{"n_layer": 12, "d_model": 128, "n_experts": 256, "experts_per_token": 8, "d_expert": 32, "d_shared_expert": 256, "activation": "squared_relu", "moe_layers": [0, 2, 4, 6, 8, 10], "router_score": "softmax", "normalize_top_k": false, "routed_scale": 12.7, "balance_loss": 0.00316, "balance_bias": false, "router_z_loss": 0.001, "init_std_router": 0.00747, "lr_router": 0.00187, "n_head": 2, "n_kv_head": 2, "head_dim": 64, "vocab_size": 2048, "norm": "rmsnorm", "norm_place": "pre", "norm_eps": 1e-05, "positions": "rope", "rope_base": 10000.0, "rope_fraction": 0.25, "qk_norm": false, "attn_scale": 0.125, "tie_embeddings": false, "parallel_block": false, "init": "normal", "init_std_qkv": 0.0555, "init_std_o": 0.0689, "init_std_up": 0.0794, "init_std_down": 0.0794, "optimizer": "soap_variant", "lr": 0.00799, "weight_decay": 0.0, "lr_head": 0.0125, "grad_clip": 2.0, "warmup_steps": 200, "schedule": "wsd", "decay_fraction": 1.0, "decay_shape": "linear", "final_lr_fraction": 0.0, "batch_tokens": 65536, "seq_len": 512, "doc_mask": true, "train_tokens": 314900000, "steps": 4805, "dataset": "wikipedia_en"}
Below are experts of layer 4 (counted from 0) of a mixture-of-experts language model. Rows are named router (the router's row for the expert), up (a neuron's input weights, with its number) and show model dimensions 0-127. Each number is 200 + 30 x the weight over its row's rms, rounded and kept within 0 to 999.
Before each expert's rows: a language model's description of what the expert responds to. This comes from a sample of Wikipedia text that the model never trained on.

# expert 6
First pieces of words split by tokenizing, after the, a or his, such as rep-utation, F-ree, New York, February 19.
router,184,174,169,250,216,226,167,221,227,240,231,172,238,181,143,170,188,222,170,214,186,169,155,178,188,170,197,165,214,173,152,179,204,194,254,232,203,264,171,217,221,232,251,213,223,190,233,250,166,214,203,213,206,176,237,175,228,228,177,202,187,161,228,164,236,215,230,201,242,216,239,173,179,242,166,173,257,183,233,170,224,169,207,263,234,176,147,171,217,196,246,199,242,227,176,243,203,168,231,241,183,183,179,205,183,164,194,214,183,233,237,169,170,221,179,208,247,223,175,158,199,160,222,159,251,211,221,177
up1,224,170,204,224,241,210,158,216,223,190,274,168,248,150,169,196,185,215,213,194,237,143,228,174,222,190,187,217,196,209,217,232,197,216,187,181,223,202,227,230,178,230,219,268,182,247,168,250,153,167,167,197,243,192,218,210,196,209,145,211,196,201,224,145,185,191,185,229,186,191,222,198,221,202,253,172,249,172,192,169,246,205,185,197,217,237,161,202,163,226,230,189,202,216,230,254,186,181,186,250,229,232,223,221,223,139,265,191,254,201,210,119,149,216,190,239,222,218,182,219,207,191,183,148,220,221,205,233
up2,196,197,176,224,213,180,216,192,178,193,184,224,233,257,177,172,229,224,161,182,202,146,181,226,236,229,164,196,216,215,165,195,192,190,180,211,172,229,162,194,163,227,143,213,243,205,199,236,142,216,210,193,223,188,216,172,214,214,159,190,168,137,211,190,256,222,252,244,232,168,218,183,200,198,194,208,178,171,159,220,133,163,216,233,215,177,199,127,197,167,214,136,211,220,175,243,197,227,235,232,175,197,246,233,205,194,157,219,218,156,203,170,171,184,105,168,215,197,200,213,260,186,206,190,208,229,251,170
up3,218,189,223,191,159,182,147,208,197,245,198,198,233,194,200,165,188,199,156,189,183,219,208,131,235,175,197,153,156,207,168,243,210,236,289,224,202,219,228,186,214,217,200,201,186,212,130,197,187,178,206,210,231,180,228,207,123,211,215,214,182,174,189,177,208,201,180,200,195,287,246,187,196,150,187,168,177,202,203,185,204,211,142,238,272,201,221,226,186,161,184,192,204,241,158,190,176,180,208,192,165,264,156,216,203,220,196,223,156,203,164,221,230,251,243,185,181,228,207,172,181,175,172,225,248,170,238,225
up4,196,195,145,189,207,237,186,202,189,127,258,180,250,195,231,159,197,254,206,193,199,229,218,156,189,180,232,135,195,192,170,187,202,253,237,226,209,130,232,213,187,208,199,254,170,207,192,217,214,207,192,224,161,200,182,222,202,218,236,201,208,171,248,208,196,219,167,214,256,225,212,128,222,208,210,180,266,144,217,222,185,184,204,214,171,238,192,169,211,254,160,197,197,229,202,227,235,208,204,262,218,214,233,182,186,218,189,204,218,252,204,183,217,195,177,217,184,155,177,165,208,123,187,250,226,162,235,172
up5,204,200,253,249,210,243,196,231,162,192,242,168,185,206,251,196,210,201,177,215,189,147,216,192,214,161,166,224,230,136,202,253,201,224,219,217,202,228,244,213,213,199,201,186,247,149,254,223,182,203,198,253,200,182,238,169,186,175,195,219,204,186,207,191,230,155,237,194,165,158,254,229,147,238,218,211,238,195,197,205,203,223,220,203,192,226,216,255,182,172,257,204,214,175,156,213,202,205,172,197,241,218,241,147,244,167,192,220,186,267,224,205,172,207,242,161,196,204,160,243,259,174,226,189,222,252,158,232
up6,233,191,211,228,219,223,169,203,186,195,242,212,180,184,161,239,213,210,145,194,167,262,143,174,197,191,196,216,237,210,161,135,214,181,152,197,219,158,211,212,188,108,229,215,199,206,224,249,250,230,172,207,250,267,276,139,201,199,224,182,191,242,234,215,228,217,184,189,244,179,237,215,185,218,160,228,193,219,200,165,161,208,179,217,228,208,196,205,192,177,211,221,216,188,242,231,217,205,198,172,190,170,205,184,201,213,194,191,262,235,191,231,146,201,176,222,152,280,201,166,169,226,177,213,185,192,205,207
up7,202,165,159,198,140,165,111,205,230,235,197,192,247,176,254,172,155,184,264,230,198,219,161,188,185,206,228,186,212,164,198,190,217,183,214,231,191,241,213,169,181,196,215,211,222,217,240,186,166,222,221,220,209,234,192,229,167,203,186,213,218,241,240,199,216,164,173,184,215,164,232,169,172,189,107,218,233,198,188,272,193,187,214,214,174,223,189,193,186,223,153,151,147,219,194,189,175,147,190,227,234,190,191,175,198,238,195,167,239,220,165,205,237,264,174,178,201,141,191,197,221,203,233,239,242,207,213,231
up8,178,188,166,234,214,152,195,215,169,236,189,140,218,170,137,226,201,193,217,202,205,174,190,169,249,187,184,186,216,160,152,165,187,202,194,231,199,180,236,195,223,169,155,216,179,172,153,203,238,179,161,212,207,224,210,158,237,197,258,163,208,173,261,187,167,186,182,228,194,218,207,172,177,213,152,215,228,223,189,167,200,142,223,213,237,208,168,218,174,154,134,230,224,235,223,193,203,243,234,221,153,192,209,199,153,218,167,178,187,243,238,182,136,201,194,165,202,253,188,209,208,267,225,254,200,254,184,212
up9,169,200,204,222,203,214,212,192,202,213,249,189,226,191,235,202,224,276,192,153,160,197,226,110,266,206,178,193,175,186,173,219,223,213,257,207,188,281,217,181,180,210,238,235,190,223,142,239,181,172,163,216,191,191,203,237,281,204,211,204,175,193,203,159,236,197,204,228,252,222,190,173,196,208,223,185,223,179,181,183,185,161,222,198,194,165,151,168,157,177,232,162,210,235,149,213,234,215,183,231,208,230,167,239,178,167,243,233,216,229,206,173,141,187,156,215,184,235,203,181,170,210,148,202,205,220,198,179
up10,218,220,246,216,184,190,200,185,223,223,248,116,228,222,133,184,182,188,146,204,196,193,231,151,153,179,283,206,180,220,250,238,184,202,198,226,192,175,167,147,226,179,201,197,176,182,223,224,199,158,209,243,179,194,222,183,238,239,121,216,258,226,224,267,243,242,199,219,203,236,232,175,213,227,215,248,193,210,194,174,199,210,204,166,215,183,209,176,177,229,229,190,213,194,188,211,199,207,175,203,161,197,178,222,183,202,182,216,202,179,207,149,157,156,190,248,159,231,229,206,229,141,234,206,197,186,162,236